Experts of a small language model: 144 SwiGLU neurons an expert, a softmax router.
Below are experts of layer 10 (counted from 0) of a mixture-of-experts language model. Rows are named router (the router's row for the expert), gate (a neuron's input weights, with its number), up (a neuron's input weights, with its number) and show model dimensions 480-639. Each number is 200 + 40 x the weight over its row's rms, rounded and kept within 0 to 999.
Before each expert's rows: a language model's description of what the expert responds to. This comes from a sample of Wikipedia text that the model never trained on.

# expert 8
Time-span nouns and years. Time nouns like years, year, day, season, time, th century after numbers, plus the remaining digits of years such as 1991 or 2014.
router,204,157,206,228,160,183,190,145,198,175,240,192,159,243,251,178,166,226,207,194,242,201,248,235,180,183,198,242,145,163,146,197,186,167,157,197,224,219,164,165,208,208,250,199,229,204,256,176,225,107,233,224,159,191,203,222,187,215,251,196,167,279,204,197,181,227,140,182,216,171,191,150,246,237,165,167,172,197,122,165,216,198,169,164,167,157,199,209,166,200,144,278,254,142,169,142,102,185,204,225,209,215,134,212,202,141,254,186,167,188,271,251,165,203,214,174,226,209,173,149,165,199,210,203,193,173,229,150,229,171,226,108,150,284,251,156,223,175,221,179,259,188,255,260,229,198,213,203,265,183,195,210,207,201,159,250,166,278,274,198
gate0,240,194,227,256,192,282,208,155,273,181,223,258,240,245,222,166,215,189,141,191,217,150,233,187,169,246,229,165,196,162,192,221,220,182,226,192,174,167,224,189,228,173,232,165,156,51,227,168,154,215,220,227,235,236,196,165,241,159,181,252,130,200,179,156,171,181,198,213,239,197,179,198,170,232,202,175,112,186,200,207,214,252,174,127,144,228,226,155,163,153,156,205,183,203,182,187,276,275,177,178,260,175,192,208,208,220,133,176,158,214,222,176,128,223,239,161,183,229,168,203,148,218,119,191,197,236,270,247,227,265,203,182,198,194,210,192,226,224,226,205,139,200,229,185,175,217,195,197,195,228,164,225,186,278,213,237,247,252,211,205
up0,235,193,212,194,168,225,220,176,235,210,214,252,235,168,193,140,151,244,207,232,194,244,112,156,225,259,164,142,247,183,191,245,300,212,201,161,248,231,256,138,266,228,261,179,220,153,218,196,110,181,208,201,294,206,203,218,237,160,189,246,210,223,167,126,193,146,244,195,235,197,181,217,137,217,206,153,168,152,246,216,158,266,232,202,95,199,210,166,106,196,227,206,241,156,197,253,217,193,160,219,197,200,221,179,245,223,151,220,224,229,172,169,252,246,241,225,191,178,201,145,186,142,146,135,234,247,238,273,211,254,179,213,189,170,224,188,136,237,208,250,184,147,208,179,226,235,234,242,224,195,192,265,178,201,188,226,182,270,193,182
gate1,194,276,189,178,192,165,186,199,193,171,241,218,240,194,232,276,163,267,193,192,208,198,231,123,186,215,195,224,175,206,210,220,231,179,130,206,188,210,197,179,210,169,147,167,219,208,179,171,129,182,223,196,145,194,201,191,185,220,134,218,234,184,199,177,172,258,274,187,212,288,189,175,200,242,197,228,213,248,175,161,198,160,242,210,168,194,185,243,195,250,257,148,179,224,159,179,262,175,228,215,230,133,209,165,191,249,212,247,188,166,267,166,135,264,141,240,238,251,152,190,271,223,143,250,212,394,195,201,202,243,245,225,226,149,241,246,186,250,206,243,122,142,179,174,156,240,176,177,189,235,215,147,284,219,195,207,140,201,220,235
up1,191,218,221,224,191,181,156,210,204,138,306,201,161,227,245,194,182,246,206,108,249,184,219,200,178,138,162,269,166,168,162,186,188,161,113,173,206,219,165,165,225,168,226,213,263,191,201,185,161,175,227,239,119,215,185,274,118,210,141,164,206,234,191,215,203,232,149,227,194,240,188,140,208,242,228,155,175,223,168,178,180,154,202,233,184,200,225,238,188,226,166,228,200,204,153,140,199,224,219,198,202,187,150,184,227,205,201,165,147,236,262,143,202,237,203,192,174,224,118,220,244,236,128,240,216,285,255,123,234,213,217,131,205,208,226,207,156,215,191,200,143,147,231,237,171,238,241,198,230,198,179,162,229,269,177,233,141,231,273,289
gate2,268,190,229,204,192,264,160,232,232,232,201,174,213,215,200,170,173,151,179,174,229,154,171,179,199,194,130,236,213,148,153,218,219,186,187,137,196,276,189,171,272,279,275,210,233,196,170,182,167,209,178,191,234,166,198,212,138,214,249,218,232,160,186,246,223,178,138,274,210,312,210,161,216,210,185,220,187,156,168,204,155,179,210,267,198,210,213,174,211,170,197,248,196,265,167,199,208,238,186,186,119,266,212,214,213,142,229,181,206,298,164,210,229,251,210,215,108,170,209,174,166,211,189,218,204,194,241,181,171,254,254,140,135,250,193,179,153,204,171,159,235,133,240,210,210,258,210,183,266,214,228,192,283,262,221,206,130,189,187,205
up2,218,228,134,204,203,196,195,186,189,137,177,150,247,217,192,178,252,167,154,271,264,201,200,178,211,225,230,180,214,219,196,233,219,166,245,187,237,152,157,182,266,192,161,135,212,139,156,190,205,210,205,119,182,202,237,249,294,206,151,201,115,191,233,204,163,217,247,188,253,198,205,214,151,235,213,232,177,145,227,184,193,263,175,163,232,130,120,197,148,176,156,193,196,203,259,244,162,204,181,178,213,148,183,216,190,223,182,184,212,171,181,181,162,172,183,221,225,254,202,184,289,150,109,106,180,142,245,257,227,211,166,254,214,202,195,171,226,339,227,150,141,234,210,224,186,194,216,200,245,164,198,227,201,241,244,267,283,219,245,181
gate3,172,244,223,249,153,194,200,243,225,62,238,257,174,231,181,159,200,245,158,164,264,165,266,198,178,159,224,185,185,186,166,154,200,151,139,179,117,212,194,178,177,124,253,188,180,236,203,202,157,164,243,176,212,209,170,208,160,210,292,205,151,284,133,281,269,218,131,197,158,214,169,136,90,225,120,135,158,192,137,199,233,161,127,236,202,173,259,139,182,209,178,238,243,179,195,170,231,186,158,160,182,223,196,252,197,152,235,235,108,213,190,238,186,186,211,199,201,228,115,141,191,264,165,243,221,151,253,151,266,111,235,182,267,250,146,161,221,243,174,189,194,177,247,255,211,218,196,228,212,167,198,173,176,209,214,202,214,203,266,279
up3,197,269,273,183,251,207,134,127,211,177,177,217,169,167,227,220,212,180,205,212,264,228,243,274,233,215,210,152,210,262,226,203,113,167,209,185,189,232,167,177,209,176,163,277,175,268,248,239,216,150,226,155,122,222,242,142,237,213,131,162,219,207,197,199,164,257,278,165,204,109,204,180,256,213,203,209,226,253,190,188,153,240,257,218,205,220,179,132,209,194,195,193,310,234,241,239,234,236,160,310,200,182,173,200,179,193,243,198,227,198,257,133,174,208,183,122,180,174,173,199,258,266,233,245,261,78,216,216,227,127,299,215,288,175,231,195,239,158,228,147,209,190,230,218,141,158,202,270,144,214,219,186,186,164,219,159,211,152,189,234
gate4,159,212,294,225,183,154,231,190,118,254,198,210,148,151,240,219,240,164,101,148,144,172,244,232,179,156,201,181,193,173,233,253,213,240,158,228,243,229,196,157,74,155,250,190,200,192,166,181,89,150,267,185,168,146,194,183,192,161,232,203,236,244,140,194,201,103,225,133,163,160,119,192,144,157,173,256,314,184,198,228,159,169,188,175,248,164,238,224,202,191,204,172,188,237,317,170,321,172,165,198,165,210,189,231,163,164,223,300,223,210,224,176,263,170,252,177,164,187,190,199,194,225,180,225,202,204,235,196,174,179,238,170,282,216,227,217,136,202,166,200,271,133,140,221,200,187,160,195,198,164,215,191,213,164,204,179,203,120,132,211
up4,146,187,267,224,202,164,191,193,123,233,249,236,156,233,203,210,225,248,182,145,190,162,290,259,130,165,185,237,140,169,193,225,173,177,120,207,241,250,163,164,154,167,287,182,238,185,186,211,174,126,253,229,171,153,196,227,172,190,212,191,235,258,170,174,202,141,143,173,176,148,139,193,163,236,178,190,277,191,203,219,183,197,170,200,221,201,192,165,208,215,144,234,147,192,257,137,278,245,165,134,181,238,168,200,194,143,277,315,217,256,230,229,274,165,266,173,141,221,158,165,197,213,186,258,238,178,234,204,266,172,272,135,237,245,252,168,146,200,197,164,252,89,217,275,140,176,215,232,200,163,229,192,221,161,179,226,182,212,185,213
gate5,177,225,278,182,239,202,247,200,249,176,232,231,141,221,189,197,179,200,230,157,264,173,228,243,220,218,178,223,212,201,179,121,216,166,166,166,197,282,173,186,202,174,170,151,228,156,209,166,136,184,159,212,160,160,154,186,179,265,167,133,146,208,196,259,148,201,269,127,214,284,184,163,209,195,113,207,178,241,208,175,197,165,92,198,120,179,227,180,191,203,178,213,236,219,182,196,172,275,211,214,173,235,242,248,169,121,178,155,132,231,200,220,159,217,207,195,215,199,223,125,198,227,143,237,147,221,153,171,236,147,179,191,277,200,206,136,232,296,138,220,183,189,240,262,173,196,195,246,204,232,219,224,230,241,197,232,227,179,264,207
up5,237,146,211,162,166,179,148,143,135,209,145,184,201,175,219,200,230,174,240,228,107,218,137,192,234,122,187,228,254,184,206,262,183,159,188,189,231,116,208,188,197,156,227,242,223,259,250,163,195,190,163,214,155,147,183,228,212,133,115,200,258,139,211,164,248,169,176,160,176,60,170,239,220,227,264,243,168,235,222,189,208,218,221,108,225,188,154,180,203,192,212,222,139,229,225,223,234,133,184,175,150,192,203,240,266,175,206,214,195,193,173,186,279,161,156,271,166,156,164,209,259,208,226,161,163,213,250,174,195,229,212,220,179,206,186,231,177,235,278,154,219,157,162,169,159,214,253,203,133,172,206,157,192,240,182,145,152,219,202,180
gate6,190,262,170,176,173,217,215,171,208,229,175,234,214,252,216,220,204,214,216,202,205,162,175,230,234,189,200,253,155,170,239,229,250,188,184,238,217,158,196,127,134,191,222,176,166,262,246,199,192,240,289,164,145,176,251,199,222,191,191,214,209,211,165,255,241,244,171,176,130,191,179,163,174,249,187,172,249,226,256,220,149,142,163,196,171,149,174,152,204,155,216,165,241,252,252,188,230,209,248,173,194,201,211,187,205,146,154,130,229,70,116,177,225,188,124,208,228,196,216,237,184,236,297,226,237,294,232,195,200,180,176,273,257,184,209,256,222,206,195,161,193,279,190,191,183,184,134,212,165,183,184,189,190,220,244,214,253,228,203,211
up6,213,216,167,258,182,194,215,189,219,170,220,261,226,300,227,172,221,250,200,219,243,130,222,246,211,163,204,288,131,126,181,232,212,118,160,220,187,163,152,159,153,205,232,231,214,232,247,207,231,182,296,198,159,140,182,216,173,193,191,201,153,281,164,248,262,223,166,198,128,182,186,114,150,275,182,150,192,228,213,243,158,127,149,223,208,189,191,146,187,153,173,219,249,189,203,140,148,206,246,128,200,195,171,219,210,136,173,98,249,106,152,238,199,191,176,215,197,258,188,194,123,277,244,208,258,183,233,160,216,192,211,209,184,272,227,173,213,185,205,160,210,258,218,215,198,213,214,222,146,217,203,163,168,197,195,249,219,205,194,177

# expert 9
Copula and auxiliaries. Forms of be and auxiliaries after a subject noun, such as was, were, is, has been, to be, would be.
router,226,96,182,229,194,183,189,278,228,179,204,230,188,197,228,120,153,247,242,234,244,194,217,206,190,226,230,230,194,225,144,247,124,239,186,183,152,166,200,215,209,212,215,254,202,203,177,219,231,227,269,198,180,241,181,178,233,255,210,197,128,254,202,125,202,219,155,208,210,150,162,131,155,183,172,241,247,142,170,203,133,202,227,142,175,197,158,230,153,163,180,201,168,164,206,122,204,199,186,160,248,179,132,200,193,137,242,223,234,169,165,183,194,133,236,264,174,235,213,213,200,240,234,225,196,185,232,132,233,230,183,126,253,256,233,234,269,225,207,230,244,257,183,184,144,240,199,175,225,189,227,231,239,196,247,123,96,243,238,236
gate0,210,219,227,199,174,210,135,197,110,187,173,188,186,156,249,279,177,159,221,168,156,254,259,228,170,279,249,230,118,153,272,171,135,190,215,161,213,155,186,228,246,167,217,180,101,227,257,281,160,217,168,173,218,182,297,273,227,250,242,229,206,200,181,246,146,197,223,305,252,183,250,201,199,154,185,238,210,266,210,263,223,188,231,200,209,200,225,231,194,237,156,176,211,179,261,205,187,241,148,162,153,153,271,171,218,198,214,186,249,195,242,190,197,207,214,165,186,210,197,213,179,153,180,213,212,241,200,161,210,137,227,181,195,212,151,179,227,119,304,199,225,190,161,192,178,163,179,239,266,175,227,167,247,238,189,186,207,238,277,197
up0,154,155,135,291,261,172,204,237,206,157,203,182,141,181,219,210,159,224,200,196,192,241,185,226,306,127,110,172,209,245,186,202,221,241,239,135,232,150,192,198,249,145,205,146,218,132,336,209,198,197,226,226,258,191,212,264,156,210,175,138,174,134,188,170,171,209,209,229,157,82,222,242,204,197,266,178,149,220,179,211,215,222,262,127,221,233,240,219,177,232,209,230,111,212,209,236,215,170,145,205,163,159,222,216,316,193,150,165,206,145,174,229,224,166,182,227,172,248,203,214,249,178,228,159,206,183,192,230,195,175,122,210,164,260,120,166,154,224,205,154,223,183,316,163,178,165,224,209,181,165,179,157,158,235,247,222,205,251,217,129
gate1,240,192,178,194,208,223,130,184,171,157,149,230,179,114,212,182,195,251,196,194,211,231,212,262,210,221,162,188,140,252,190,233,165,177,195,160,180,196,259,133,251,209,187,174,186,254,257,181,232,238,134,216,183,190,272,237,183,216,83,144,181,173,211,196,171,144,197,302,119,178,190,267,186,198,232,151,224,263,194,176,207,120,244,193,154,238,277,233,215,181,187,199,174,150,253,148,146,214,149,166,219,178,216,191,186,179,165,211,190,252,169,206,233,162,200,148,299,245,165,240,234,256,233,234,193,188,175,117,252,197,125,228,177,193,170,182,173,213,229,195,212,182,281,134,180,214,213,181,216,244,174,211,194,243,209,166,189,228,248,234
up1,203,183,130,165,229,171,195,138,230,173,315,199,177,209,152,238,228,158,221,134,204,247,205,247,164,111,129,134,166,180,209,226,200,202,187,166,191,302,223,248,214,246,277,250,208,214,243,217,270,159,131,156,148,123,203,241,136,253,263,194,199,236,207,177,144,208,166,242,170,224,181,174,208,265,253,160,129,222,185,166,247,197,241,218,191,228,156,280,192,205,189,222,139,258,175,212,189,269,134,167,212,185,253,291,248,198,228,144,238,212,221,105,177,186,141,285,210,206,209,210,261,171,203,177,209,196,174,200,210,152,196,173,197,186,220,204,193,197,234,185,236,235,301,137,131,182,239,242,188,185,251,195,161,202,230,239,198,255,166,193
gate2,250,238,221,191,253,200,222,220,213,228,240,189,155,212,168,197,181,194,205,194,161,173,192,107,206,227,144,205,179,186,156,174,197,170,189,207,156,214,196,223,220,98,135,195,181,126,190,231,105,244,189,170,168,202,235,237,200,228,168,172,216,179,132,212,232,195,198,298,147,228,219,162,129,273,252,141,174,213,245,199,211,204,173,204,256,147,238,259,287,136,130,207,124,192,154,189,231,243,137,159,220,179,209,265,204,171,230,202,154,283,139,193,177,220,233,158,163,242,192,254,250,195,175,225,206,241,174,202,234,165,237,198,238,179,193,164,235,202,183,262,143,164,301,325,230,195,224,175,234,252,224,210,229,278,171,193,166,208,247,200
up2,240,131,185,182,164,237,160,297,210,205,132,117,203,169,188,221,138,188,168,256,290,211,245,237,142,194,264,241,130,243,176,239,185,210,250,214,229,174,196,177,155,208,168,169,163,200,173,226,192,236,162,238,221,274,208,146,222,233,230,219,154,214,230,221,214,137,167,161,216,207,251,226,195,141,226,242,283,213,232,192,231,200,224,240,292,210,175,167,151,182,264,184,201,177,214,223,305,188,173,232,219,241,196,221,137,216,152,250,279,173,213,192,190,202,218,162,202,128,178,158,182,266,163,249,223,196,194,162,166,198,217,196,193,216,189,200,187,234,231,182,247,231,174,146,186,213,205,181,171,181,215,210,198,111,212,151,204,199,260,229
gate3,225,241,137,199,124,318,132,215,200,178,279,163,196,191,225,196,217,232,205,143,274,202,206,174,178,138,245,193,193,198,198,226,185,240,114,200,254,123,268,233,244,180,256,261,176,212,168,260,155,215,208,168,186,197,161,238,254,181,191,155,191,194,284,207,231,132,194,114,154,236,200,205,189,188,208,145,256,229,184,214,144,202,206,218,181,178,234,336,208,170,190,198,143,234,86,172,228,185,189,186,113,173,216,157,216,222,243,269,196,270,156,169,223,192,227,222,262,192,187,198,272,192,304,211,221,280,202,213,254,189,329,165,191,216,214,194,217,249,185,218,164,226,243,134,147,220,196,198,278,284,175,221,214,196,245,170,185,179,173,253
up3,201,212,248,195,190,231,130,236,176,162,182,200,181,224,164,298,202,237,231,245,153,136,205,175,232,113,197,160,135,252,163,217,226,220,191,210,173,207,165,249,130,163,144,265,220,238,177,192,181,175,218,224,219,198,224,215,181,238,203,197,189,138,152,217,227,232,194,239,164,233,275,166,199,135,165,98,193,227,187,190,200,166,150,314,180,152,249,231,175,169,210,223,229,288,187,169,258,210,188,222,325,163,197,220,137,190,276,200,191,146,162,196,150,229,193,168,280,288,214,233,210,202,157,251,181,327,169,191,196,189,216,185,209,254,159,212,198,188,224,179,201,197,161,177,172,169,222,140,257,253,148,222,218,190,200,223,212,141,154,198
gate4,170,166,223,194,258,221,214,197,233,206,192,241,175,249,247,165,198,205,185,204,232,190,197,263,203,210,215,180,213,181,221,194,141,264,186,228,247,248,221,128,186,186,211,198,184,181,186,241,237,169,220,199,220,215,151,204,187,211,170,222,193,273,155,145,213,230,148,192,266,219,153,170,225,257,237,187,135,186,100,166,200,183,228,168,145,210,236,285,268,235,173,218,211,105,195,166,176,177,103,164,235,246,187,222,194,59,201,227,147,205,160,210,214,187,225,232,147,182,211,231,214,177,165,208,223,238,210,197,285,157,197,163,255,269,227,218,234,223,269,185,203,163,193,215,160,224,193,210,134,107,219,194,222,176,205,205,160,246,164,211
up4,241,229,186,249,194,110,163,182,229,226,291,247,159,309,221,209,199,213,203,141,202,232,185,155,204,304,167,200,252,252,206,212,201,205,142,217,185,220,227,267,223,224,197,178,217,183,155,267,230,154,211,221,239,201,135,238,199,247,173,201,268,220,192,204,208,225,168,182,199,215,270,176,157,167,222,272,155,270,190,138,209,229,215,152,188,129,186,149,280,248,158,198,252,154,268,186,225,164,243,239,260,216,173,238,196,230,191,170,283,192,294,258,192,187,232,124,211,190,206,204,203,217,175,217,236,150,182,165,201,186,190,208,166,177,200,272,161,170,153,263,303,247,232,128,167,182,234,119,268,195,216,268,254,155,169,228,140,155,116,234
gate5,180,198,156,281,132,245,214,174,200,206,234,219,196,187,178,178,214,143,124,101,134,192,234,219,179,171,162,211,142,171,191,194,146,143,135,169,199,208,227,307,247,254,291,275,212,216,251,145,186,210,192,224,162,195,224,216,239,195,196,172,219,245,206,210,167,269,230,299,225,147,226,165,282,273,177,145,176,186,132,178,178,190,212,263,289,236,153,184,190,168,155,201,220,173,155,224,187,171,131,172,236,129,275,262,245,209,189,238,230,239,251,130,253,147,197,170,203,208,176,105,230,144,239,179,140,206,166,142,223,247,207,191,125,154,217,215,221,201,160,200,136,196,235,164,221,214,262,234,126,214,101,171,146,239,201,223,186,212,117,175
up5,166,256,234,159,224,170,156,207,223,216,134,179,247,228,231,243,186,177,247,233,208,145,134,193,207,180,233,161,244,269,218,207,234,255,290,257,257,132,150,136,142,155,112,106,258,166,182,227,167,184,166,180,234,163,242,169,207,175,192,221,212,141,241,190,214,171,224,89,197,222,193,262,213,149,224,222,190,180,276,208,230,204,125,209,141,113,218,205,265,239,246,176,170,235,248,227,186,199,242,251,146,259,213,156,133,250,206,173,166,168,197,254,143,247,170,182,239,154,300,250,139,271,165,194,210,211,216,283,112,213,176,225,276,176,178,179,158,171,221,164,214,171,166,181,234,162,131,168,270,144,212,239,214,129,134,202,277,173,272,179
gate6,261,218,178,220,193,261,195,182,200,168,274,218,167,196,204,222,221,281,215,205,161,222,233,189,148,168,181,199,189,155,281,141,219,169,158,192,165,162,264,179,202,119,191,160,167,213,257,191,196,232,139,198,242,140,177,281,157,256,182,181,224,205,138,272,208,101,227,224,136,206,213,153,250,215,239,181,157,262,99,222,236,242,165,156,172,172,206,182,211,199,157,183,228,227,133,223,215,195,223,195,202,165,180,196,235,152,150,189,202,198,223,194,240,138,265,135,139,234,180,190,245,96,170,217,217,187,153,173,218,145,166,178,153,251,177,188,188,164,208,216,146,162,330,177,151,264,240,223,151,235,171,219,211,194,251,257,190,271,218,211
up6,233,183,171,145,144,156,218,172,228,184,127,167,241,231,203,166,202,174,187,282,178,214,183,134,257,244,158,203,240,138,190,189,285,187,253,226,182,250,211,198,240,269,184,257,136,178,194,144,331,164,191,194,254,199,152,213,144,187,247,249,224,185,163,217,203,274,246,201,188,184,189,232,199,182,236,225,202,211,229,210,185,235,182,132,267,184,217,179,200,217,131,200,200,203,178,294,173,112,250,198,199,219,293,176,202,200,175,180,252,166,153,168,207,224,189,222,213,198,273,198,165,190,204,143,188,212,153,204,198,243,178,209,170,187,186,239,177,187,135,145,156,215,188,125,190,178,164,160,127,218,141,204,177,231,196,287,250,237,175,201

# expert 13
Given-name starts. First name pieces and initial letters of person names in player lists, election tables and cast lists, such as Jean, David, Mc.
router,259,262,161,152,177,237,235,176,180,230,237,242,214,179,227,223,253,191,182,180,170,194,262,282,152,195,216,89,224,279,278,203,174,208,175,245,237,212,245,236,171,210,143,246,167,199,199,265,219,216,177,150,207,188,254,226,202,235,244,228,188,131,202,263,183,213,231,138,204,199,230,283,178,163,177,197,242,211,224,180,204,270,227,251,189,210,161,197,230,158,199,120,156,139,189,264,195,143,191,182,213,281,201,128,226,222,153,234,214,177,237,188,135,218,198,164,276,105,209,150,243,133,217,217,221,179,193,222,223,168,224,280,150,164,143,178,218,198,242,237,224,216,235,169,215,93,174,218,225,202,248,184,207,169,172,135,267,166,185,215
gate0,184,238,194,240,205,220,179,179,153,275,168,228,226,188,295,203,199,192,201,232,199,240,190,233,182,199,225,218,201,233,214,159,237,257,205,198,246,221,180,221,195,144,181,213,225,276,266,242,147,118,165,142,190,230,217,190,137,235,183,180,155,181,148,186,168,159,195,190,151,208,166,211,160,199,216,172,233,288,186,160,145,240,226,175,203,169,217,171,178,152,166,193,213,176,182,192,213,211,225,201,168,249,286,177,174,202,176,227,143,211,189,273,222,161,189,131,199,188,237,242,265,214,135,249,128,220,222,144,153,203,203,297,174,237,167,213,273,198,188,238,275,140,251,253,279,160,191,250,216,129,249,101,118,216,214,209,131,121,214,203
up0,183,206,323,183,149,157,227,187,148,250,206,155,218,181,217,206,177,224,194,242,224,211,194,213,224,169,215,161,244,147,233,218,220,203,193,212,203,215,201,190,235,193,210,183,237,250,164,200,147,106,240,138,164,214,149,190,195,290,197,182,167,242,237,157,165,158,194,248,104,200,204,193,196,178,151,123,271,218,170,136,183,165,168,186,230,215,255,149,212,214,180,160,239,193,181,179,168,261,201,181,190,183,178,183,241,210,172,233,247,239,211,245,212,198,199,224,200,216,186,230,196,276,203,141,203,248,189,117,186,248,225,221,180,203,247,282,271,238,153,167,210,217,209,244,240,168,208,146,145,196,217,139,179,232,237,185,173,183,213,214
gate1,196,192,100,209,253,206,184,236,227,142,183,220,115,191,193,218,177,181,257,165,214,245,180,202,222,212,148,229,284,233,166,228,219,191,206,151,130,179,196,145,189,98,238,243,238,199,187,196,210,225,200,199,218,140,183,237,185,149,253,205,164,148,236,149,219,202,221,236,262,144,252,231,213,219,203,156,156,167,204,207,222,270,196,191,172,207,144,198,136,219,202,163,214,179,216,200,269,264,225,157,207,185,169,298,185,136,172,189,182,231,238,190,191,157,213,173,197,261,209,155,217,190,209,219,199,212,160,163,198,186,283,269,150,191,179,205,196,155,209,205,179,233,248,223,265,206,211,233,219,188,191,144,156,223,133,158,108,267,230,263
up1,282,261,122,179,223,268,201,250,230,148,227,200,157,103,202,246,213,147,226,161,238,192,180,258,177,168,164,193,255,299,202,167,178,237,198,166,167,243,214,187,184,103,172,227,186,234,220,259,180,204,206,192,239,173,238,252,185,211,258,204,181,98,183,214,241,176,210,221,202,220,260,231,170,159,240,193,171,197,215,244,256,224,201,226,228,249,184,144,178,236,183,191,169,164,183,207,249,224,137,192,228,245,225,163,189,178,131,229,165,224,274,233,187,182,183,192,240,153,226,159,232,145,209,198,218,166,165,179,209,157,313,242,169,188,110,236,217,137,224,198,235,197,250,209,218,144,190,226,159,225,234,200,184,174,137,153,186,188,183,237
gate2,93,198,152,215,138,172,164,226,312,163,221,171,164,185,139,243,236,159,176,113,249,213,161,267,226,201,177,200,126,155,175,203,188,237,224,167,223,164,202,198,193,235,181,139,283,121,227,190,200,204,212,298,226,153,149,85,214,164,191,200,270,161,220,204,204,235,226,231,268,163,225,182,229,257,260,169,245,229,252,210,205,121,213,248,179,178,238,219,153,212,150,216,229,216,210,200,276,149,161,202,246,221,228,208,186,172,238,188,183,165,159,175,248,270,192,227,149,157,192,126,189,200,245,202,235,210,248,213,181,143,206,158,174,195,155,271,129,202,175,156,149,200,207,247,160,228,254,221,81,175,209,269,130,209,193,103,209,215,224,238
up2,174,191,241,219,227,206,220,199,137,202,150,208,194,220,192,143,137,225,257,265,220,177,143,143,250,244,175,229,275,193,190,215,219,174,201,220,178,224,181,173,242,214,206,185,132,214,198,158,231,186,224,159,189,267,213,218,198,235,232,183,183,281,193,209,177,162,213,178,198,139,131,195,204,160,197,210,190,167,143,205,161,208,173,187,148,179,177,215,160,166,243,239,178,151,189,174,195,266,264,227,175,146,161,262,166,263,203,170,232,214,178,130,204,203,149,219,204,281,205,233,146,199,211,204,182,253,163,102,203,226,192,180,193,179,272,140,205,211,202,161,195,195,193,165,229,191,154,203,283,208,214,162,215,182,255,217,200,265,193,148
gate3,194,138,93,163,127,154,158,187,196,200,282,156,211,279,253,163,109,154,136,176,197,256,182,244,188,206,186,145,243,255,207,139,211,202,196,202,236,210,175,221,231,173,206,172,317,212,188,218,228,216,189,151,238,156,182,213,170,185,198,182,235,185,198,226,180,138,177,160,131,192,255,258,207,263,184,266,212,229,210,165,299,165,223,166,227,263,228,205,177,252,185,197,179,205,185,217,215,260,221,171,225,234,245,158,212,226,175,169,197,159,186,223,254,220,237,174,189,234,180,227,228,178,210,218,241,227,167,233,224,162,229,211,172,185,199,181,216,225,130,238,218,204,174,185,229,186,219,255,172,270,157,172,129,148,185,254,186,207,254,235
up3,197,183,123,206,132,181,184,202,273,214,250,197,177,285,161,194,139,142,164,271,229,238,174,185,215,149,160,132,208,239,172,175,190,228,212,216,237,194,140,156,287,151,167,227,261,186,263,249,271,198,214,165,232,179,137,225,189,195,206,265,248,175,246,171,192,97,138,191,134,195,303,198,199,242,213,214,160,246,159,171,260,239,234,154,231,232,152,163,258,212,197,190,234,177,211,177,199,199,269,145,190,222,214,245,169,220,191,189,198,149,203,237,211,193,201,217,212,238,241,231,193,267,179,223,285,257,174,175,265,160,206,210,228,202,189,240,200,144,194,170,269,237,190,221,220,196,248,192,153,215,178,187,109,183,206,226,218,201,202,276
gate4,208,177,173,244,175,205,256,194,213,296,210,192,193,208,164,160,222,170,279,229,191,168,211,222,149,273,162,226,215,180,150,197,206,169,192,203,202,103,187,191,148,215,228,222,195,184,228,159,119,163,247,216,222,217,153,169,160,178,178,131,194,211,161,195,209,229,227,233,239,211,175,208,176,218,168,146,198,153,199,148,167,172,125,220,252,182,143,229,120,237,212,186,221,256,300,168,267,251,212,213,150,259,159,213,140,191,201,211,160,257,189,237,200,176,237,220,132,172,207,160,226,236,214,304,228,229,236,178,226,158,209,226,181,208,221,173,228,206,226,175,138,172,183,188,233,270,256,252,147,154,182,175,248,199,251,146,157,186,206,148
up4,260,251,173,181,176,283,227,206,224,283,236,219,183,182,216,168,266,130,241,154,253,162,228,247,138,217,152,171,242,235,207,128,196,201,196,196,238,195,236,197,169,193,173,237,179,216,233,253,149,193,177,216,205,207,203,216,172,190,212,172,171,140,146,254,189,203,203,181,222,208,187,280,126,154,212,183,203,172,242,214,195,208,162,274,289,184,165,234,213,213,221,210,178,245,230,217,236,198,155,228,182,283,191,172,176,179,136,275,132,284,229,193,239,176,268,154,212,106,238,131,251,182,207,270,248,175,192,221,242,149,245,255,153,167,160,181,221,207,241,194,206,221,246,211,237,175,274,258,125,179,205,208,216,198,205,169,215,120,215,182
gate5,162,158,195,175,208,176,234,263,273,209,182,233,226,197,224,77,251,162,125,195,239,190,239,168,80,138,231,244,220,205,256,192,145,154,174,265,208,241,246,238,317,192,209,179,206,128,242,177,231,186,261,255,193,185,167,226,219,206,167,156,149,185,145,238,162,164,161,217,287,213,214,181,184,175,132,163,164,234,252,247,219,176,198,174,213,215,126,221,207,181,222,232,178,212,195,199,171,185,175,184,194,181,257,222,204,212,92,199,233,204,138,203,256,183,269,181,119,235,279,148,210,178,105,176,223,213,190,182,210,202,266,156,209,131,191,203,244,210,276,141,168,257,157,241,215,191,189,190,189,203,261,178,228,204,172,156,182,243,222,167
up5,222,180,133,159,179,195,262,214,255,234,168,196,212,169,264,196,170,106,216,233,190,284,188,212,146,176,264,213,220,176,208,173,184,214,200,212,174,215,201,188,221,237,135,173,209,307,186,237,188,215,154,238,231,225,189,201,156,214,181,271,125,166,160,157,187,184,141,230,112,277,198,213,139,121,187,171,277,184,174,117,200,213,225,176,204,181,151,173,280,232,228,221,267,210,147,170,140,154,158,109,197,246,231,177,192,126,131,216,167,177,159,266,285,94,211,153,239,129,192,249,238,272,204,189,193,194,189,241,145,187,211,220,163,199,169,243,195,165,190,187,208,302,169,162,111,134,232,207,180,189,242,235,209,108,136,164,197,207,255,188
gate6,207,216,207,255,193,283,212,152,291,259,241,246,145,160,203,213,157,154,161,172,249,251,236,246,160,135,237,200,231,245,239,153,174,188,149,156,159,254,160,218,232,138,149,161,165,193,164,196,235,163,162,181,217,187,231,241,119,219,166,175,210,230,231,227,219,144,186,191,162,250,324,218,164,191,214,135,226,197,158,175,264,209,214,232,253,174,130,180,297,190,205,234,197,189,131,279,183,178,189,193,213,206,152,191,159,150,171,247,232,243,220,229,160,134,212,146,204,218,187,200,200,234,190,139,221,220,172,247,174,263,197,220,230,255,196,179,219,133,213,242,173,211,217,239,176,144,147,120,196,181,211,159,212,103,145,250,189,210,228,260
up6,133,229,212,209,138,158,190,258,253,212,257,255,236,242,154,228,200,163,114,167,236,216,202,250,194,168,203,227,213,211,210,157,210,188,171,231,199,255,119,188,282,205,209,214,241,200,209,195,194,164,269,154,275,155,106,222,177,191,181,167,146,228,295,288,180,153,197,93,145,160,210,185,206,239,242,177,113,314,145,211,241,237,186,200,211,137,191,223,230,145,257,188,207,215,194,183,290,267,222,234,241,209,129,152,253,211,189,203,127,242,209,266,211,221,298,219,210,263,185,222,203,170,212,208,178,252,121,227,208,217,234,157,234,222,176,169,161,165,202,182,181,195,189,232,222,217,176,129,228,243,134,186,209,238,212,260,228,241,162,234